config.yaml
d_model: 320
n_experts: 32
experts_per_token: 2
d_expert: 192
activation: "relu"
moe_layers: [0, 1, 2, 3, 4, 5, 6, 7, 8, 9, 10]
normalize_top_k: true
balance_loss: 0.000601
init_std_router: 0.0223
vocab_size: 2048
norm: "rmsnorm"
norm_eps: 1e-05
batch_tokens: 65536
seq_len: 512
steps: 5456
Below are experts of layer 7 (counted from 0) of a mixture-of-experts language model. Rows are named router (the router's row for the expert), up (a neuron's input weights, with its number) and show model dimensions 0-159. Each number is 500 + 40 x the weight over its row's rms, rounded and kept within 0 to 999. Numbers have three digits each.
After each expert's rows: "comes after" lists some tokens at least twice as common just before its tokens as in all text. This comes from a sample of Wikipedia text that the model never trained on. Tokens count by the router's weight.

# expert 29
router:483509509574565465489511467549428516458455556446554432526591450556506575526478515547443483505475487495524568498509525500476563485461440462588498500540467433543575535506483442523479479457562513447434476530431516479518439498518458472516472548495546510517488473583436507516510493557535518518527462528466530537548462539492472504467483417552426549482448538459491486483509470514582569552527495480540491478482541464509477522397495491461519480522446437503518503501507547540451569428488515
up2:531505566557560499492492491540577454551478589432501518538513495479527482511551549489629487490492465486487489491587468555502430567537468449459489469481518501560516487515500522529468421501515437526531509522565540480518520469510426504543616499535532504553509499503434533464446489570535490562495401555450498578460537520522435467509455506482578552529509526539520529468469407522527614480443505464449475500509539542496447442461452455523419421542442502490453514481523480524518468504547486
up3:469475515558482515492480558601536482491529527455504458376482530499529523530468457464481500540499520494516530394489493505455571497422497430565505483476464481526495532514469547531422538475459455483482482561516491521464510487493493467460493487446556566487481506489486450525517494449611499491516514561405432457440490494578535501516495479462462525515538539432411554515445478529518509554500486566579577477487556494462567516521498503517448482581491511460521531481449424467511523504490454
up4:413545524560490548574525542529523589467523543568456499525469520500454449529477452518451440510456391533539499531491516476479526507495498544565446480553513552482477460446572484553483536533482500456499448457486494439531500551484504474526530463511598505476520528532452463470482469504514409475516552454493471464484528593530461427536553506522543622508438557514571466493497402535531528513468456522516521502462549503479487446540564494513511560478515565568506482476555491558508490514456512
up5:472421473531523529423537458588501512511550463472581512500387502446487516518483402519540547493590477446468513486485523456541444489523435492467537526533510549529446513454529438469559537447464447553457472443429491480466509471499551530479542533498496608471526513492456446487506517559516533511468523516439542492493468578504460467535523555519483550494494426576505477527477507417515426507511463542523534478526443432486497489463517508436521480440496436504473490424512509438459508515472549
up6:532476501494457481500461523565529588468554514511431496448517535529527474520535500524482554535512535530432606530611523500440513448484434507477519475558499484632517545478483462522470491554527464508492527490586560461498519532565506517503486405515482564472489517499492533517434502419488525463528470519529556452535489435485471519530503506519499539509486536536497572544545450530462487454531509544513422474476473419507487454585529519455547454506408470393444542521547510487497471598407531
up7:545446517439449574534387454477508470416559541513502454459426547525474480524463516503527528465506454523507447534500542491577511448441423518561518448507510508507492486502429474532408431428477490490463498489467484453439453532499525484515490520503508504452471430503496564527556534476521543544526483572513480449550544487497491527512531515497536498495528489423508513429456468548550494533540467545558467415433498431462493467564488552479494500482494488461547506535446524516451543443508497
comes after: " |", " the", " a", " and", " to", " of"

# expert 13
router:524491436541537483491535442485516532476468498477497469556559443562471559443505486536517523471419493492477546449505539486387492530476475474533491437527450507574531517508439499484554503487536452517461444516459509487509481547523484489494464555538528418495432536483521449538528423523570560527496460554533449542496464536507445508456516503513534540427455449433552552439531436503527470523541484511484469500449466439526432598485510520511504509516479474560450552496543522522442528545525523
up2:506470571497441418521485479498467466519522498486471563489540494480464503465523433544389567531487512520507488519487494516540454490406446491501497544437495514480537485520429523455482442407519549469547465477543437539418527549487462533492432491596523477484498596465488441466469565524614486549500514464523434508497483499510531444571455508395507506515449549517455473525518500474447482473524550486520543525529522529508523584432544518498590503522515531509502553535549487468434509540545476
up3:530445441526512512462550451459513478455520447512484532484524488488552501555518513496472496533483509501411491507511532487571549487516448534507531498433447461545495474519437460461445552503482519522421399484620464522534548489474481444520542490552549530488519492511450466565490484537533557487498464468526555479510575550502506504437543517479475434474475494458458523432484507514563490496550430522476522419518482519422510499485472580391509447544473491415510420501513510576535554492567525
up4:518511510534575434445574523504538549417445420551502549495441456478474532440508460499587538519498505473522465549459593499552534526511536437541545486468497473591531535506475514456491502521552468493447473469543492460463538507479447506516527527504515518517460539513458506528452453509448523528528470507583516524481518537439537434438469462461502446534560463496551468470454410519484476426503485492504455546499555518507523561461530550490511465513516496490475481519618519486437517522562490
up5:545464459463494510421526467484384513505518569527501528451553497571582446527484503515490456442581534512514464518546476492439555455514423512547442528559447514527586490490492468503519560573441509602477504498496461511487449510481571462543555499493504496483512531506595498470551463428484465470514487585549448475562524474553478546493507523473494513431520440575554552519521545466476545456457460522515506480406413517484479444506497505521475501549429489543516526525481436476546496479478479
up6:514502502440472496490505512489476484511492551456505512536511506441438507469519463541509551447458524500504445516504412506528498511458518493523484538487498562497509539459401558495405521467533520489512472488497511538485487601557488526473487503496425563444438449514458501438519531420507443482479518470562507520484485469481536570465484572495466530409510492539556448454499455501476537510441508465477444511518467488546530502484549465475517465569472515548492580435526514548474531527534490
up7:498478598530564498565478554515566520485439481527424459468465557560491531481470599517557416534449534485509520511481510514493585548458554472478573475492469451485540484465482493496538438526515548525486579415506494458489485548562513505542502436485541497449462489475580439492512521530559539566526574573512459528542497509531576508471471474483492532452470521439489478557530493554519445529475510457493481510511491524578527455571480493517585535513549552493421501485532558520509526506539485
comes after: "\n", "ed", "ated", " due", "ted", "es"

# expert 18
router:540456488469532490524467435539495528471453548461546494545585476598546502450536454479425520495410482487512557478508571573502565504472484451444503441456458552578552523520423504565535497544505484417498498556464515492462494473510415483462408494503545476476492611507543461537517505500568532488489519458465518532525491492488487541543530480558480523462506532428521514513482479474578493523533557502534459529526474477499452581520577528556549541570487467469511529567529523503460547497480541
up0:476424459592503557591492446471496560595520565531543496500495488399505617482583539491520508509561525473564541525532522546518479507514516510506543450494538488568504424462553544513540510549435494519522497526497501544446457430511560537494508549463426522504520526476406502465442484542474539462549530456465557516515505472521484472502458488462549490484542479416459533549422491463471572442514445589482498565516500567497496452535526492523492497518467516569491565489576497535473488440565530
up1:479521482518537458464546478530559480439479514534459503515529470414527601502538479530476570527499485507494480494488495575455511406493545487467467470486549451509509538443498471503479553515501488467508503348504554518460549538482497449462516472484607517546453447521448552537574518461489556481589554548497520478545473492481461503500544482647588537566605512526481512514470437505601533462438524470479509483544551508541435546539467488528513511508495485454466490523513516500517523493531559
up2:490527528505536532513519468482488554497484507495524504503544536475510572518502520494548564439559498528534491575401456497527569509437496518477532459459468507450450543551481476497523443493515530540547460519519454482524392544427435460553456506546472525568396557447520534557461458520475543504521551488470470488572544388543421535504566498523521528511456551500461459585403486528488507458424540425551482576584532487446495517528505482539427553512448486520503447533482510498477523562515471
up3:508542461489497576556525533471491596493412503450418503494545493533527451513488482515480478527457473543527469463487430516490544532483448488427459542454494450510533501490474481465469495480487501498521472513508536445512457493430475511520447513442468494473437504489572540484468532424517484509552495555450567539499610549548539512523431482495480524453497513552471489520441447496523456527501568555483457459525534540482525498528527456516564472469528459545527563466549447456449518477531603
up4:501596538516561505501548468542489516520501496486539468474556516535504507511555542458480428497501496384503541473461514484513428463476485490483448483498477466522549504520432567573477536580542535510500425537501517532490489390447575484501554506519435524558526519564537492496441526548544490530472490471437509529456495603502562576471454538502516533437524477527519499524479538491496558590526542453562452493570483571476507526542539492513551537460461541454528436508494460544552497435400475
up5:554498540464498516507498584475435512521487542493553468476398462524519551517540502438491567487470457464530479468484496539523497586549476512524494558429520474484496485494452443462473496456523504469525591489504481440541521495492431527482583505441551506522459486520365485483485516494482501471470453497463594488522508478534482549478477522481490558531490438528519529522512524474486612597556497573557483471525532495437447485472510516481502565493522518596525480541527475530515562520498447
comes after: "\n", ".", " |", ")", "==", "==="

# expert 31
router:474508522544566435498497460479476473422536497443538460510544429551468531475532513521495509480510525445481571464502547471538550616454470492553501462516431532515498544527449459483538442507568452484551461535456535419457497453513477464488491502462526511437446602523504487472518483548544515518493471516411543564488508512488471575481526445525511524500451559488541522497516525505548525572492481491497455494496551506531479544509474548513486519560492475505476550538549512539494552442563511
up2:523475496535518489483518562474480549506463478500476465547546428449541530445574515451477520526488616523532487463498476458503487519519447522477506456460460511541560475458538597513539436495546505591528523565474548533576519489486526535568445486461497523450458539497490468518540514511481488508552516508464473509443520490471554537542474434465469542568503424503500477592511470519446537488516464494449528497494523554424442477441493436507478555522500465477492518496505513505487463532594550
up3:537538411496506489494493527618484453410543493464534487540515492525510481478555456579508455503509450496487451521518534467507554516515497477480451539515589481530501474528452552471533468467481473553476471483440518500493585445497501530464545522443453555468425467486494477488497483399465473410496503491438518508542492503526514510549525500501452495547551518543538458463495510532548564480529421529569542503508526487479547532494440528451513582478439426481497624539502538446567516511541506
up4:477470519506532486565535556514525522513526450524589485470460514514448533433543534578497491439467507465485551486507463440444475549493489509580507452466479438518521453507450534468477482464519491454555464509444548538472503435475522521547507468440566548432513470526531528494501452503457556474523490471527487500446571554503545521529567481531470477496525529457532456491523506507576498520496444497515496558490555511526499511500473525535487476502511460582442494500518460464475508452478492
up5:487479563484507529456438565526406419487504500489545513518495492417466506441515518535429479543474496528505527475487558487518468532539474553607421519483523570441492504544486481484463571505454508441446454564464513518543561379492466489496524493525528497478463538487526476490516515494489510509494456482510461569478487501470564513554548465547554589510469505556572453475590503534415488585472488519465563523500441483511539486536486538531469470504565479520462460471534392507450560444554449
up6:447479520516510559464430473456433512527441465481435510524504527484518490502497509534474488454515486560493487437475537483454494511534488442491470525390509483524510429509553541506462451517493536509429531560502521410455539540534550567523507491470468558516550476456532511565531495439449538417467502438471498525555510528416530469480530503554512531505546558518612462568466484406474583562493509568499441581432519442497492486507505436510522410454547423557528433441543517459499487533500456
up7:542505422456499452468425487492551570520490513470386501542425523484487452488539420512533467597457489587460588454436406512503539524540499486523511454510515529472489485503565476493502513471455473486521402543436571502502500435493561522457469463525445526521522435481541493432555465460483433505489518478511548499480530538523380528543469562503533524605464576511537519448555514514521557521470485563532420538583472541535551488545472506513453461513540490514511477535548481447523506477500530
comes after: " of", "'", " in", " to", " for", "."

# expert 16
router:574559440507590518466481462558469520518497501509499435532519422581459505441515440520485459466450495481509542537535527465476513537471493458520505412560459502613458544501505458491525493446569478471470475514451542473486512450506429525529472551508560445480555596548463430519550473554487477497549489507490513562510497504466475477426541485543472540460466572516561464531511479472501459502531557536546394537426438449560481517478496485458497522565492466533479537485546572543448514462546512
up2:522516565529492448487578507519559564526452485456559511477515485555471518480509462518540468490554574502497541507499550487500458584526476508601495466518505462580499450504474499519476468532530494541502493481528554459454477569466448532452521431537516520492539495463479462510476486525465546459535488515514544534472482469460508445463462502510478485500489461495463491507500478467395397442543530503472484456480445528460523498578557516430501512457581508481480496481435422554462483549548538
up3:422576528479513490467599527503545451436577570464490494484478441502565515482551526496523421435481522482566497548446549507479533558559545560472464524489532552429479565503484499471521549519476552517495548473472507526480439520528517544475480471545515514450539555506498485481511438542478592491473452497523549514471491470449519605469482515432500484479479556491502583563532567480499499473438541608504512564495471509452541458517551540556532465497453485471491505512443550511503468380502564
up4:544530550521509562470522532490530522511511483509556442483502427518489530530513481512532514473519447545505470485440519514419492510449485428568479539537518469503513528448487516480543452489453513524456418512529547479471477436520475447540481429526492483530467487508485485470496484494515569496492560556465557545529558493527526461564523463456478612467519504476574553486501536467437429433520489544514459504464521448548560414474530514548499468490589447488527528512539588485493496414536469
up5:522511445500473460378501574496486520506545482474561535463505441496467512479482510547438511514472504427472566499537469504477526490514452520513470508494547467447500514494593509482532445497477536514491460539464478529504500478500520538458535496524446501385561560500496584571477463493433540479533532483573572487526499575498458434495529553534457513530447439498525524571453517521499468427463483487437486492474500460522526554522540520417511486536510504402451505512602566465534508468499547
up6:489429476561527544540443490494479466420495477520472566540483469523589505518541513399584443535519484584520458478417480563522521499457511560493480505447452488495516479456488498512470533476521479523512497481472564518436590526513558486413536501516505513488486504585537538509462534560546481482522507558502468508451447502451556604467450496504449519468528511514557510453531552480503504519556506478484489494552559520500565521520493477509487485507438525455463528451475510502534550495503560
up7:460503522514429517530494509573424546571563517448511438469513502495475593458515480500570535507519487467460507559520573424465513498471573418498510509418566527526487546451534539447547534508537524436483508547481498543464543470502460504501460488461427498539485435473461462506490490487485501507533520474553481436465456587510476458454465516463440501535471513432494487552483473534581539410443555475524484556478499487517529524525517509545475429534408546438447538491537577529495521507438456
comes after: "\n", "8", "\"", ").", " no", " was"

# expert 5
router:499525480531569487519501435492490483464440503473528472539531478538470504442522511530437472466480511533459492495465588500460515587448465457540526460553501543494564504466503524508550471507510470463444487512493510487518522419525551461447520499462548451504464533532545425600474386439537526471501537525419492490489508485466465506536491433588496505402388512508525528505548483522537487573497498486542453493481451468487490541474535482527511532519450499517521480561504539486509551413515559
up2:495493494569493514485516525497498507506484595515487476483487433519438520560580481564514511460491439446524465484458508502551482499466455476444457433512508630445518516463522439472475533578494455495596505584588527495534496596484482615491465465542539482543533495458462450491500514496438532502459499514509544466498559493477545481488519426559483430499512567452516494493539548486471513527490494453480557523468415489484534506504530506476460494483516572490436497481501541487496487541511548
up3:453465510503475518495489533541559572470425453498516511468565457508464441535501575472397472494494423527506463556466492440563478522460450399517545471529573515496514595525476476506498481469539466526482501518504595526548482449500438463498519482510534469456514423540456472544436538494503494501555514458470408502536493507499446573515524502495482547569479577489504504532478459537527533468455455481498463491443502521423571513473488423520557453518501550553527552485546543528457468506519492
up4:474493527506456496468514498542455520506487548450457499490485455477451484522442519534525495527480564475443470423507545434490482520502505562514471450554503531428510522494475508504631480546470502552539579527484475453520480420495481503528435455463585555460499476527479506523489431499513487521481550511542456484545518534533469548519560479431558487509432501562484547487546495552498511494442460584520457510508422494518421500436482478497570522469484537473592530529525487597500502493581508
up5:493594482476551477489540498447533499512522503493450514447584534536475461517522447459488514600456583471423550543464498528536565462490449534501441538516495577525525486520502487526471525472455457568465481520460488469504511428455493447511494394470586531507469507400519525472475540495479526461548528477508468528540541537545495450496525441483497428401510526529576471542495507537552508557471563435517521567467471522547530476494570513480510507523564415565473473575474486515476456476484566
up6:545490559507503486484505443533458456491470518601430503450530500461549550484467525506484521531571500477473517461553541474519493416506525525477445512531450483496488567495450537511481549498469488498551516479444565506484551480475471415477506581508431572468535518503412556593519559519454510513496591532533577513471472554548574464526429471484505486453417500509462502542582520474485477507420448481503435436528476573567494509552509460527516498500467510516487442510493420455548528464473536
up7:495521592541492435510531487506439485542479520488542585526601540446456486486540523476471472466464425456540519483476490513513503525418546436500519504519518558478496510459466529503517494508436516567460492555546525467481443503474413558417521484457571497513426556550473490515523464469431549465510549447479463497482484555562509525539491479549486536583452492477556525577465505513397525515505455479500569505516487482435523534484543494512495528451492536534491532543523510542507501459523520
comes after: " |", "|", ";", " F", ":", " 0"

# expert 15
router:496536510515589441520516450501484463455471465445520460470540464565502541462496515471446484394450484475516584537510551506418580574479475502580558466491424492534454511518490498516547447539527413458507508499505493413533465445503495442491562572532504499450482569561513508533494472488511579505417470530503457481519519485517467518500481532619483511500491540470583537434523453489537537508496516447530450518449509502484431555491540523536501554550498494515503544528509567496522503444492554
up2:533479582531458481496481546532446490471564489440556539533404446491518515523433571444499520484486487438475548504547525435485507495436497480519532611448536525482486479560550478473502482579503531487531489546470530515518500496504517567523532440462401520529516492463522460538475556511521462509420474512531527507587579491506452474549556565442481470528452563591562495536525558414459491512461427595500495504467532571529500551541516491486501507445546444531599497481519526505467506502570438
up3:463513490493539500465516483521481495495448479491382503463572511547453481494513544484413519551524523456509595537513418586482553486574562507582502528506479500539514552442458416467493494467467505521478507514470555493476527442466463464515508565479526577514524492453454465489479431542536524481527515471545438495461480487487452460517493554486603460478481477494451476475520514564555529512523483494485434449498468498448528484500511541575420454505525461461530494518500497526516485455501456
up4:572494481442506446524433529573527554484480521504494467412527543504524487603519511409562424602504490461481521479487540552450500463490543490484497481472481410519523511562477548479526545492501552537443476491503567467421541539524494447534522495444463543475444501523526503527486493543521501520468453504473500508489517560464527498389446505506463529482500433506560524517481479519484578423432577524460472569527512548461496473472453452485467501509519450508434468502595479538503460439443519
up5:547525497408487506565511504583491489502539489452534528523565504468523455486537517505408508490516412548499442450518508528531574508436489535435454533479438454469492528547462507449517522485494497523469559549500539500517470483616451488502425530523514486480488522525503461496538478554487515531477470490501456510559623441507467591486477549490518503491425520531521507515507510515481518453489451474539497470487549530453482490533498452495516526491507529566537517469498470547539440466487487
up6:502477496564416415412403483503484580592470553457486495563576562475456480500554451473575520487499476538513495531472564478470454418544466566477492531526582549476426535448491550430546487496555472528460542502457494484460464486476478477543533452498529513522496522511515484517480457476470546553576501514510461486532515505545550455549494478515516514485457483568494408464502528514527496422478491509503510564532480500514470505496486459515497508588465536563485519468463431474574514502482529
up7:554422514508544473468483432545566527504429515544550566546480480423523469524479482536451514425551510504503459491424512510556550454475550446470549507518519489404479568485448533487496546497471490483444608417443493493461491555487483548518525548448431565473537524500552518500551490486494441549508544583450587479561518521547471458588491543480496559497528497454461546537483481552502472482508521509489469496484497538472565533479537469483448478522526498462469522479562525437462491413529481
comes after: " 0", " 1", " 2", " 3", " 4", " 5"

# expert 4
router:512538419453558508455494500488412513442539519443530434496564459575490553467489488518488492511459579462425544587546498506500511529454518442514516492535489488539542478516494518506507475446534403444452455490505509485494502520547483447499481523576484436482466536517448521514579490562570531508490448524457523523572492469463465478549500488495517548524449509478466488467449483496567453506532434509535517504410490566539453540516525517564527541551389463552467523510491570513562486470537534
up0:504466523505500479504542522432566493411511459481491463551462414504536481489518567552532552571375573429516471429504557486533485491478589466544481498402447489510497482462518533501513512503545545462524571537514502491466454478514475513549453527516533486510415531506443451530463542461512477436506497496530504441501511562470609499519525439522496456469569451520532430474457486544419509481556576452498483446506501510531533499543506514549480459443481504540476501492465458507494533568495421
up1:561475556524431469430564562508450545509570518469526474527521502477482569441497505558509469493452420483509559509519496472522453495441502497514523586481490552459429541447441546474496512491501580541572461475529447527477537478476458525409507458468471517478566513455519521462409432448484435521501514514396572469519542524606501477491482480541493527545629514560540540434542527496508517536514466480500577498515513529508517466539509528526520468511478498474508539455510523406455550514465511
up2:456417597512491471540465450471474551509468495548460499526465476559530487547478490507516522434534435437457484518571456491527516505527548512465527510550441466475536454550540538439559538583495370424502510415529521530524494553459424465526481519491571470534539479482484469527515494482521502474503516470506498534504464521492556480515521519487492534506459564410480530478486523506462492483569562451480476553430551540564455499453407479463564544503505466456524482469502531496544537514528525
up3:459502484521481504484509500575440516532433487476495491513455489538491571511500475442517491502424477494431475546474499427475454492493505517490516459535525475527427442466433426445485551429466476559507457448505512517432482537484525550432594518503506512538535471546518469520534448561589451530436502532472436448502470584519437455567548521499480548457485503503566470480526561427448585434532407507472539496474459508504520525471481489532529513529531533445535563500456501581486521433531508
up4:518472538461519543469489546483499463460525539477552466526494428545513551468531466478481543453521558441520519534530575404487490554439477535437554452479523501442533538492463510462475579473501578563499536484464581475504579435540462563519494521548511525480512517542531522516504567577619523441566448563484491474473528556498469480527528468496546500433476511492493553530559512421487469435478514456503479510498564592524460488591438486570430531495428463530453557483549430462429540488456496
up5:442508455572537531526515506517469445631574436506447480517469506490505529434469389581509476530525524486448489510491522409480487459447440512562543562471561470515524460473353544539491481435423490526540567502523446531545513502511523519538490615458481458476539513549527521548547462506544524492440469552557475477553446553486479488519493491566453513521477493483476494538450497526557536555504526502523458505451491486521521468496497471475521507544516464511502510540446480509386457488459508
comes after: ",", "s", " part", "ation", " one", "if"

# expert 6
router:537453516508565456511526491508502453513426489436560457566512462582505568454530513549510501474479523458462538538533455530419501510441463449521511533515368483548520490534486501481514506538551483463463491561475576448552541461464516498448503532477577505487464509476443484503530447516530545526501514486466512519503447551458439521473470434510492544458465540517555453423502471498554457494484501467500460559443512453564444492513466518475545526493484493479420477534554522537488535481549532
up0:452486502497517493489483461505519528506441502515495469511569425547585530514507510510419521433485517543459524513466493556452549527493557449488447522471512500516474492482541536456517463504518532510586450416494592441448538533491479555577473476538454482516521408472473536446520472457497495513515520483513506399467486495485462531439525497511459429423477532531410499521501457557477495401514503473552468586537553446519457455478466470517499485520524527464509550565518528499491511496527486
up1:545523549436538530457492563519521526564473507482516510435524486461581472433442472461554504518578481489482543446521535515479420493497491498474464487473431557484486551528496545488475536474499528525529454490485531558547537428545490480497493467488494516502464523447487553449514446520546472479513571555590456532485480483541531509476513412458392479505484529474555510426556498442421513576478473540579486422548485531535476484522490543563504487455454547497399502524477498501454534528571461
up2:494500440468449562439499572472495447497548516446480450468557498551541571466557477515542513506457474440541449578549486491480493512434490473492466513471526486491515534475535517563468414529595528495520474573417551531521461421465517515500514495486498572477533561572525500482468447523443488494534501533541481437500476425479454493493490485499455523528490497567561498515527484492578529544453566444576496493474480473523436528472523484502538457503435536471389541497475493449565501498511533
up3:497479432544604471506425513531531491540462461454504515570519482463475556572480555511560537472490555466515562584596509498514465579514392460523471497479439442412600545518465528421460526481516484505423548503485559543450510470529495541530558528514477491505517463528492487550497505456516477541532429504545493490538512488476439426495521538463559479513528490461525549403533422507547492497536505414484482513498525448468524511498547524477496498463501457472481500490602486530438536478501588
up4:457464481475507541496473473503546466556519476502502488472563531490480490441491541529541588503445508421510508523532503537476410440541468406446578497494502452476458439481400502521578533551408446506457461531455481492534531517449521466454528491454521503503530530491476508496479510477514520464491428532508512558501497668544498499480527469583518475554552458530434530459491404508511485547473533455497511490469504495502506455527495491479512475453535497523497503564511588464458496496501513
up5:523488482471447487455558543486525491484450518518469468479547497445493439541566423546479483471412464473452479562476510560504478468389493477531467519467522481541479570516468487449514515453496468479525478438505593478554563494499511405512481546554527537365449525526461432532477434457466427516516447474471467509518482505480545489450577440538513473507509510518562478454579454471580441514416465560552533530496497531457529453466485451427562464517519490454460472527522465485492477501448547
comes after: " ", " re", " f", "re", " be", " d"

# expert 19
router:504556451593490435493501477502403525487406485487548484538554457544411537528537503516499479455502557479463529541530542512473526554441476451510504490586433526491533525536527472490510501463542464468465458558432556480446492467504480466454483496468516468498491536511472483560520507565486521523479410485488488458494529582408494497551475415508452453475468458572555492447546541423517448559504551522549478478414495512493501588511524529501586508516446486504449523503575556531454480466524563
up2:442506568491517548479503572543519536522427517473576517465538524492535532449558466443542542456564503553524521542585470537485550485537480465522533515583514464508505531462533571445539465486496527509473473501585478529434513545512451484567447479480456483498443530488522549463465471527484508538483523488479493546469550497542488532508566568495472522465561485527501522474440546547508442481420523455553523617483427456480490575502517487543451500468537418529532467487581457503515472410407532
up3:596533453485500500500518439525563477510536543535514487511433499532444524488535472459520511579493544544456573473482513458483467528523526540494438474453501499447545485482456527474549560491502485507539472483500487522561447559505514535499434465541474479515495535426507494520546506507440435466468554465425540468443547495486528549480486479494436584486517491502453447492508469491440519498554498471507534491515528494525530479523422462502552499453556519540421541517569464481503521579469453
up4:483511456548629515455478571577502535487492530519483497577542488587489454538457484492528507520500457555484459476481500464481495426523557476414527515448452460460507565562574523509616453537568450460515546498531478597545522502471473501515511450487492536529539540497604484508496503472522542454456501540505545443469511510573465489516423483471487467476553510493557519456463500514455456489542491455499488494548544515607508561507557499555470529452499492577504490559577447433598492526491489
up5:432553491483568434550466512440462550521501462588467470491545550489430453481530482510433471460470528551495472512438563508452490557557479540515479488464563480475501468505561507544549533531524514517512528485468511504556499443499543529488493468519461552451546477551501523454488574511540456555569601450482474548521481523578498496460562519532500397467473538475459480518576552526441465522495485571445529522535515556505520498486462527463508550498452455473520571491537478482514434485451465
up6:572458536565500514520517500514486449515487456514423508536579439540481566494496533490491520527502572470503494525523568451468521520459560557529449497498492513494562518533521424501515566529480503533450558479551450499345595517505498593496423462412573466505431503494455524445559451465532466545554501439466491503497478534493521515560599487516508529466567470564447473428432496562488492496504517500567536438523520555429551520487524501458494520511509521433493576544496577540519496544470439
up7:494480521577484482481515465472492486535521544548472502495437536468536499540505538496512541528521490483444461523505492502532492572493506583553516573443510468517518529553518469513473476426584494485475504524474537500560529448485441439456489584472469493490512517466505515540464577490505466585525491516464549556526547392511536551479465532517538388503505430484527515476491512535554493536499475532474543474472497451516487436511474548413512498572556560513497459505459522428450526471455503
comes after: " |", ".", " (", ":", ",", ";"

# expert 27
router:519507466487555504502482494538481519465503461398584477509514511578485520500469491538477460412461500467493520524566557486485622518471489457535520522438523477527541548486512516543511482541559503481449465562488521418514544467509534486407547507537498487519437485513433462517552477499519552465549422560478533557526495543428480595510484512536525513442483566515542532431516495449550544528534515525567481526467502484502410544491518575478508499491473493528459524546492505528453527437579576
up0:525508441512460568445484467519493492521515503509581509436422513470424495424466538522476502481414412513512522492475465500451517482507558499487450457495564503505504544494534483497457552597468446477489448464587456469410470520493482519562508488488516572494500532476563467444483580521436546497524531443483491555566500435496487516513550480549434460457468481437517480442527474509528552552472366498520449535544492486472498486531542468481535478509464511442494535500543468574539488523502519
up1:535469540504521525548508503462461504464526469548501502490504443513568501477575576457519516519488518549472476576419524485492526466496560523535538476555496508469522455458468482445537517462450482471416460506501478489433448439402519517568474532443494408533585466485476449460501490541522471445540506513491434534469544524484510391553503488468465447512473525548464482553511484419517520521526507469527468529471486564558484514540488500524449514531425496566541510484550492479467550499499570
up2:472495437495519504464481447503528534472540511532495494502524487428493506440445451560501531398487516484531575501493509559536546547472409434428509456583523483507458476541490484525546471468509455522438498470522499433466558489544538495488615514553521491470539465471538540395516550469498495564514445468531501512543458429482451459479498514515585461473453438431535445527491506523465590426450486469522546533410471490525538450407571516450433479496555498538499603486464465482493439499529539
up3:499482443550498477435561483555510440523489493455490437431558465516417503524518546489542466467562536461465519500439481515509488537525551515470440639543556502471477554520505519407528444534508507563515524471430525429532532450442456504522531481551463488482466496477431521442464450462523544485484477498566458497521509541537439517512452515496478551419481456499466552479421493379533530469504497526495453525503475519540481484568564469408479537531532430586485492528532485407503466529543490
up4:420434494528482507507512546518467501475526526497520488515452514519493610510560505532476510453454551482492558566508406458469486469505590521556515447508604447529491459442516485488551553444505500504556434512456443457482562468366505457522478463604500529561551490482493457528525464559459615509520468472450550502458537509422493511460518480563579524480393520535480521461476518484526510489522489428484429454430512490490548514531470477440502469559482518464416499461522488517535519474466516
up5:504465501492569569446539537441488502421479425479534448507508558509526559501471526529468504472554473456512527576442561456500486502502494567472452532501562460497502505519487500515473506486512499549536542468449478478550554445478559490532503441461542572567448494531455472569539447477442488463538555575496472519524584518480478492530546488514510502481570538539504484566482492483572495571463461508482535473548416477488473510504519511495462443541526467569510467509459465518421490470500553
comes after: "\n", "-", "°", ")", " (", "′"

# expert 10
router:506507458495565497525470446496490520499469426455555470562507477532463569421483442522445481430461510517488590434588535489414499591489487519541535506485411506550498561498472493519565528497535447504492517608473554497541524494538471461480512564481485466492512530514535498558494458515534545468522410479462544550519496460483429523471451429592525518438476521487474503498532460472508467553521499515528478495462513455523481514487501475463542516527474552522498489559487502510467511485500547
up0:533537498507525485593470473497535514497513554505561517484494507491501552504559479429500456473490513447566484465542467504539501465482437550524492526469557428455469513486527431564479517506498520499417440486486481522473484506492489537486497508454495533410561581485539466532525529403520468555553470466514574502508491465504450552556564463498517455551446545415516516443534622484561506504449510541460514522457506544499424537509581544484462509540522493485528541530505478586404472520503451
up1:431505502495549522498475460500577466456524556515479492542505518521511510476494515496474505491521461528441497498485491554540598516464469510552465412484444503385476454560511528539479540459508478503449590460452555502545587494492465600492508480416486445522462488531529520460488472441509512532508490548478506499538492501499503496551454553496504544465445534459523487475485526475486501483458491508457414487552582473517528432421530446420499591553573478500415443561480541473517491441617500
up2:521485513458518490512513504467428472490574557526528532453433404484515489457506509485477491475502534526546496538479538448464544531473587418493511574538459556523466516494561495539492483478537447525555597505579529525546540471505520485546461561457426545484522463529483477513551539521527518478478413536438589556434527485523450567439454533547553505517542496471502488469504526449535527506541534437529516508509481407449488531513487459624466524508492536509520512476466476565487515550566529
up3:536474450475545503559487564477486591452509477540480466548543524501563503475399531545503486511495430526538533502506476525447533512560480454480501446569475493521527509510494485471488475549530544481437532482442540511474484509501507472508541573465533459509470459526491530484512581612484466464492502524521506567526462475501457485503514524492483501412514517486524496443475461521476442544525524462494480461542522475459518538524456470515465509475541519511480558517533411509490570510594594
up4:583541499487495545433406499489484481514534515517531502471459467465510472476514502578479516479425484478515477472477475493507556473456531506442476502513488531472582591575501495416561494525537548552502527529481448514463481472535451485517578469571553532447515462477494440508482459450479523562487495475488444522458530521448483558470546554582510469513513563501522506539411473514488540460477504555447473545523441490457473501524476526558409498469472567472595540485459489554472502444485543
up5:510523493423498470508462487440515477488466565546511487489482507539510446413514541473491536489509545476457545426499581481468557497482493521485576513507512451641493504503495489552472522553480512508502544487491494526450525545506449442479618557443550467534462472519473458461487528533479502503459447494484524500491561524567583495572485469545541460457415541465557510526506452533502496529470451524447480505514581565455481470536479512544489540486443529507440455528486446501453540454551551
comes after: " S", " G", " E", " M", " A", " O"